Weights of a small mixture-of-experts language model, trained from scratch on English Wikipedia: 64 ReLU neurons an expert, 3251 steps.
Below are experts of layer 5 (counted from 0) of a mixture-of-experts language model. Rows are named router (the router's row for the expert), up (a neuron's input weights, with its number), down (a neuron's output weights, with its number) and show model dimensions 128-191. Each number is 50 + 10 x the weight over its row's rms, rounded and kept within 0 to 99.
After each expert's rows: a language model's description of what the expert responds to. This comes from a sample of Wikipedia text that the model never trained on.

# expert 31
router:35 50 57 56 52 46 38 61 41 51 54 49 47 54 49 66 46 61 50 49 45 33 46 61 51 62 58 45 49 55 51 34 65 69 58 48 32 51 29 43 45 52 42 47 37 35 43 47 47 53 62 64 39 59 34 57 58 63 40 54 43 59 46 52
up0:36 46 40 38 53 47 53 54 32 24 42 46 50 41 42 48 41 62 50 58 73 76 48 42 48 43 46 59 63 54 66 44 44 58 50 46 41 59 56 56 43 67 50 59 65 53 51 58 51 42 45 40 50 56 59 49 54 45 52 54 48 32 40 57
down0:40 50 52 67 46 43 48 68 65 61 81 49 58 59 39 53 37 61 43 43 49 53 51 42 40 47 62 49 45 58 57 40 66 51 63 46 61 44 53 49 47 39 66 47 43 66 44 60 46 48 41 50 49 62 61 58 41 50 57 54 43 42 58 60
Pieces after p and comp. Second word pieces following p, P or comp at a word start, such as ma in Prima, primarily, ar in compared, ri in priorities.

# expert 46
router:58 57 33 44 61 71 41 46 28 48 36 54 38 45 68 41 30 52 67 61 65 40 38 52 55 36 43 46 44 37 51 50 44 39 33 43 52 36 52 42 53 36 45 56 64 33 43 55 41 50 38 42 45 59 49 39 35 46 61 50 52 37 56 59
up0:51 44 45 44 48 53 55 39 62 41 42 50 59 64 49 35 56 54 49 44 48 49 49 63 48 57 77 51 60 49 34 56 41 51 53 50 55 56 29 47 47 49 65 35 55 65 37 54 52 50 64 39 56 49 60 21 35 50 54 62 55 68 55 46
down0:71 57 27 55 60 50 42 52 39 63 42 53 51 59 49 47 52 31 40 49 56 40 54 59 49 66 35 23 43 47 48 52 67 60 58 41 51 53 58 36 31 48 46 60 45 54 52 50 57 33 36 37 34 47 39 49 49 59 53 43 72 47 29 41
Plural and possessive s. The final s of plurals, possessives and names ending in s, such as Shamrocks, Sports, Grylls, houses, Patton's.

# expert 17
router:52 51 45 47 47 38 63 44 67 44 53 62 48 50 63 42 68 34 56 45 38 56 44 39 61 50 57 65 43 55 52 66 44 49 55 54 62 50 47 57 56 47 61 55 67 50 45 40 56 47 47 53 56 42 61 65 28 35 62 59 68 49 52 40
up0:53 59 67 49 51 61 54 55 40 42 40 49 40 50 50 43 62 53 59 64 47 62 60 44 56 61 56 62 37 58 48 49 43 49 31 55 56 55 45 44 49 40 46 54 40 41 46 62 57 50 49 59 52 16 46 46 54 48 55 46 54 53 47 47
down0:47 54 35 56 48 56 44 52 51 50 60 54 59 50 44 52 62 43 39 68 52 57 42 44 70 48 39 40 52 56 47 33 44 55 57 50 38 54 38 48 58 54 57 47 46 52 46 48 61 47 76 46 52 58 71 38 48 34 41 55 36 46 49 51
Foreign name endings. Final or inner vowel pieces of foreign, Slavic, Asian or Latin names and species, such as a, e, ia, ć, as in Sugarloaf, Victoire, Al-Mousa.

# expert 28
router:58 43 38 49 57 43 41 46 36 42 39 34 59 70 43 43 60 71 53 61 57 36 52 53 65 45 41 60 65 43 42 77 50 75 43 68 57 56 61 57 41 56 52 48 66 64 38 51 50 52 48 36 47 59 48 38 50 59 37 55 45 60 62 56
up0:53 65 63 44 65 59 58 45 48 52 43 44 43 54 52 70 51 36 44 42 38 51 46 54 53 37 46 58 36 54 38 55 59 59 72 55 49 66 32 40 47 34 47 43 42 65 48 55 54 63 58 45 62 41 43 42 55 53 42 45 57 49 55 29
down0:56 35 37 49 59 40 45 50 55 55 43 38 59 65 60 33 54 52 43 56 43 46 49 42 35 43 66 44 58 44 56 52 38 39 49 68 45 56 41 56 53 66 55 51 57 40 52 71 43 43 61 39 35 55 46 42 54 66 46 57 61 53 48 40
Mid-word rhymes. Middle or final word pieces like et, ine, und, ck before suffixes, as in caretakers, Machine, Newfoundland, Bucks.

# expert 19
router:47 45 60 63 50 49 60 54 49 53 35 54 61 41 50 48 48 36 39 39 58 51 47 33 50 43 40 44 50 48 47 61 52 49 30 46 45 50 36 52 47 52 64 48 64 57 37 57 42 58 52 57 40 55 45 57 46 32 46 59 52 42 29 49
up0:62 39 47 38 38 52 56 46 54 47 66 63 48 50 54 47 75 52 55 59 65 48 38 56 41 52 63 45 42 64 59 66 28 49 51 49 55 55 37 37 44 41 47 73 30 64 60 54 40 57 51 46 68 47 30 68 40 38 40 52 45 50 56 64
down0:54 46 41 64 42 34 42 48 34 63 54 35 49 49 61 61 31 62 50 29 71 44 51 43 54 47 42 61 57 43 49 60 52 51 44 59 43 75 34 41 54 53 59 39 44 51 60 56 65 49 57 47 51 52 67 41 52 37 49 50 42 32 53 53
Middle pieces of words. Vowel-initial middle pieces of words after a consonant start, such as ul in regulations and simulate, ab in instability, ev in Reeves.

# expert 39
router:50 46 45 59 53 73 62 57 32 58 41 55 57 54 47 43 58 56 66 56 55 34 40 57 66 48 41 49 47 46 52 56 52 47 44 58 55 46 59 32 61 52 62 66 61 36 48 37 39 56 31 60 29 55 61 32 60 62 43 63 50 38 47 67
up0:59 54 35 48 57 39 37 48 33 59 47 45 56 54 38 34 48 53 54 60 48 65 60 60 48 51 45 48 42 62 57 63 42 76 36 57 46 48 63 65 46 52 52 40 47 74 50 36 41 30 53 54 53 32 44 53 57 30 42 30 56 55 33 51
down0:44 54 53 56 47 43 59 59 60 64 40 53 59 48 54 50 63 36 31 53 55 63 47 34 59 28 58 65 55 42 62 53 42 67 60 56 47 47 54 52 48 33 38 44 43 56 39 53 46 35 48 41 58 48 62 50 64 37 52 58 51 34 41 60
The letter s. The piece s as plural or possessive ending ('s, edition-s) or inside words like Ma-s-sachusetts, Di-s-patch.

# expert 53
router:46 44 39 45 41 61 38 48 56 57 45 45 42 49 57 58 44 50 40 72 61 44 34 42 58 44 57 41 54 46 65 42 60 45 64 48 52 47 51 31 51 37 39 53 40 52 54 52 47 59 62 62 28 43 43 58 53 50 62 52 54 54 56 59
up0:62 51 54 47 54 65 50 33 35 60 55 48 46 51 44 45 34 32 52 47 51 64 43 49 50 40 39 50 43 57 57 48 62 47 65 50 47 49 45 49 40 54 43 63 41 62 52 56 37 66 50 63 54 44 19 64 40 34 57 64 55 39 40 33
down0:51 45 35 38 55 49 51 58 41 35 47 59 56 44 66 49 48 64 37 57 28 49 46 46 37 55 60 47 45 54 54 40 66 51 38 47 46 61 70 36 54 57 50 50 49 55 43 66 65 41 54 63 51 57 52 44 49 60 55 61 44 61 40 61
Articles after prepositions. Articles the, a, an and possessives its, their, his, usually right after a preposition such as of, in, with, for.

# expert 63
router:43 37 58 36 57 44 47 64 53 53 46 57 63 42 40 54 51 43 71 51 50 57 49 65 62 44 53 50 41 68 55 44 68 59 71 46 38 59 33 72 67 57 38 42 46 65 60 52 35 52 51 47 57 44 53 45 60 45 42 37 33 52 56 56
up0:31 52 47 44 48 41 36 26 50 46 51 51 61 38 46 51 45 63 50 47 41 46 48 55 39 61 42 46 49 43 54 45 44 74 44 51 56 52 43 25 50 42 61 66 64 41 50 41 46 53 65 48 64 47 47 50 34 62 49 40 54 38 45 38
down0:60 49 50 49 56 55 43 60 43 42 56 32 60 58 55 32 57 44 47 43 38 61 79 64 51 50 52 61 60 43 54 42 66 50 41 59 55 53 61 74 61 42 72 51 53 59 43 34 71 43 34 36 39 47 45 44 60 54 61 51 53 43 51 41
Noun-phrase head words. Adjectives and nouns right after the, his or a space, such as first, second, national, political, age, town.

# expert 5
router:55 53 37 41 28 51 46 54 56 43 47 47 52 56 38 51 56 65 49 53 45 49 55 65 62 59 57 48 54 48 38 47 52 56 72 61 53 60 50 40 52 44 41 57 52 56 53 29 38 52 44 50 53 37 62 37 65 46 32 42 44 56 55 56
up0:59 54 55 29 38 46 46 47 46 49 53 33 50 49 37 47 53 39 58 52 57 46 55 42 62 42 42 44 61 30 39 61 30 60 58 46 51 49 41 38 45 62 48 51 46 57 38 57 44 47 47 72 46 66 56 57 63 62 64 56 54 42 64 38
down0:61 54 62 44 74 48 39 44 61 53 54 46 34 46 43 57 59 60 36 56 39 49 59 56 52 63 56 48 41 50 43 40 50 50 61 41 47 36 31 55 58 42 72 46 58 71 48 46 42 49 51 38 65 49 43 46 53 52 44 59 65 48 64 53
Prepositions after verbs. Prepositions and temporal conjunctions after a verb or noun, such as in, to, by, after, during, when; also word-initial in- pieces.

# expert 43
router:51 49 44 53 44 64 37 40 37 48 31 52 43 40 42 43 58 66 40 74 44 56 39 42 46 45 56 48 49 49 48 28 45 47 68 33 52 46 30 32 57 44 55 58 57 51 47 54 47 62 38 63 42 41 59 55 55 59 62 47 43 47 55 52
up0:34 59 54 52 49 45 34 54 72 54 47 57 47 43 45 51 31 50 51 35 49 60 39 39 59 43 55 59 41 39 40 41 60 70 56 47 47 49 35 39 43 54 53 56 45 44 40 58 41 52 45 45 57 46 45 46 53 41 59 40 71 50 50 42
down0:65 53 51 44 50 52 49 37 38 62 47 40 37 37 69 48 41 69 23 57 33 55 42 47 58 68 28 35 65 54 65 44 49 46 64 56 59 45 58 52 49 43 41 27 36 37 62 48 53 42 50 57 37 58 57 64 59 66 64 55 54 58 51 48
Prepositions and function words. Prepositions, conjunctions and articles inside running prose after a content word, such as to, in, that, between, from.

# expert 45
router:44 44 60 51 58 35 44 49 49 58 62 46 41 53 52 53 42 51 46 52 55 42 52 61 44 57 47 53 60 54 60 56 47 37 52 32 65 50 53 57 36 44 37 53 58 52 66 37 49 59 54 45 70 47 41 59 40 36 50 63 42 42 64 66
up0:23 52 50 50 36 42 30 52 51 44 45 52 58 68 51 56 60 51 55 43 42 53 48 53 47 39 49 58 59 44 62 59 53 58 33 44 41 48 58 49 41 43 48 62 58 51 46 61 75 55 37 29 61 53 43 47 46 22 29 57 42 54 56 46
down0:41 74 48 35 63 67 46 37 30 56 39 49 50 70 60 59 54 42 28 69 46 52 54 54 55 68 57 43 47 60 49 54 65 42 59 70 56 54 51 62 44 54 62 43 69 43 54 33 49 35 60 46 53 40 39 47 58 49 47 59 64 49 52 74
Final e-type syllables. Word-ending pieces like se, ne, te, ite, ction, ice, mostly in names and terms: Dor-se-y, Mor-se, Whi-te, Arch-ite-ct.

# expert 2
router:48 67 67 54 57 50 61 44 61 37 52 52 46 52 54 47 44 35 44 37 71 62 58 42 49 52 46 43 41 51 65 34 54 60 38 48 56 58 31 39 43 63 40 49 36 59 58 39 38 41 46 40 33 37 45 49 54 52 40 51 50 35 42 39
up0:55 40 33 46 38 32 54 58 36 60 43 68 39 47 59 41 52 56 45 48 37 50 53 53 51 60 55 45 50 57 42 66 46 46 54 41 44 46 36 37 41 43 58 30 56 63 52 39 49 63 40 56 46 45 72 41 60 42 49 41 43 43 39 51
down0:51 53 59 34 40 36 59 52 39 58 32 47 52 30 51 50 65 43 68 41 50 50 43 53 47 45 63 46 46 54 57 59 40 43 44 58 34 41 49 53 53 38 43 52 58 57 65 49 38 45 27 44 51 59 52 54 49 62 49 85 21 54 68 56
Digits after number prefix. Digit pieces that continue a number, such as year endings after 19, decimals in coordinates, and table figures like 78,796.

# expert 20
router:42 35 29 46 33 56 39 63 48 48 61 37 45 45 71 50 44 50 38 69 48 26 64 65 49 62 55 45 40 44 46 70 66 51 40 64 38 60 59 34 54 55 48 53 39 58 58 44 31 40 47 48 47 50 49 47 50 34 43 43 49 63 66 52
up0:49 55 61 31 46 57 46 41 48 47 61 31 53 59 52 59 59 65 43 54 47 54 44 65 57 48 45 60 59 51 35 53 42 49 61 45 41 54 56 66 48 54 47 44 60 57 69 54 60 56 60 66 48 32 56 47 48 42 47 38 42 71 57 62
down0:52 55 44 50 67 53 35 55 45 49 50 47 28 58 30 46 39 56 53 51 41 59 46 51 44 44 61 44 67 41 44 60 38 47 65 66 51 45 35 60 56 50 56 43 43 48 49 49 64 52 45 59 38 57 59 34 52 49 39 56 39 28 38 51
Space before word. Bare space tokens after function words like to, the, by, been, where the next word is split off, e.g. To navigate.

# expert 47
router:55 50 40 55 49 47 66 38 64 57 64 57 42 45 45 62 42 50 52 59 46 61 54 49 47 48 48 38 55 56 66 54 44 65 46 48 55 60 48 65 55 43 54 70 61 39 64 52 70 35 54 52 62 60 74 25 39 39 74 40 45 42 44 61
up0:58 41 50 50 51 48 41 38 50 50 60 38 56 59 34 62 36 44 43 48 63 60 45 61 63 50 46 44 53 62 50 30 61 54 51 45 39 46 46 59 53 64 55 47 62 43 57 63 33 45 27 57 57 50 43 36 50 39 54 63 27 52 54 58
down0:40 59 48 61 58 57 43 51 37 48 58 50 51 32 68 48 52 63 41 56 29 41 49 55 52 56 49 54 44 34 43 72 61 51 57 47 55 42 49 32 40 33 59 51 43 35 52 50 49 43 42 55 53 69 48 53 46 46 57 45 51 43 60 52
Inner u/ch in names. Inner vowel and ch pieces of names and words, especially u after Man as in manuscript, Manuel, Mönchengladbach, Indiana, Massachusetts.

# expert 40
router:36 44 35 46 57 53 33 71 53 51 69 52 42 40 59 65 61 51 42 34 47 56 47 45 51 54 64 50 73 21 47 66 45 39 40 49 41 33 46 45 47 48 47 59 51 53 47 46 32 46 44 66 63 57 61 56 40 56 53 56 32 51 62 46
up0:29 31 58 30 57 35 45 63 65 51 65 51 51 38 66 56 57 59 44 36 47 62 45 51 55 74 50 60 56 54 53 61 46 39 44 36 32 42 51 39 55 54 43 70 48 48 42 56 57 57 36 49 52 45 55 47 62 47 50 41 32 40 58 50
down0:57 47 69 60 42 43 39 57 44 69 37 64 57 47 39 42 37 42 56 53 41 38 39 39 61 38 50 40 60 51 56 22 51 31 44 41 36 45 51 45 50 51 54 43 53 53 66 34 46 46 54 48 45 43 52 44 28 48 57 46 51 50 59 52
Second-syllable pieces. Word-ending pieces like ide, pe, fe, que, line in names and labels, as in JudoInside, Type, Romanian side, effect.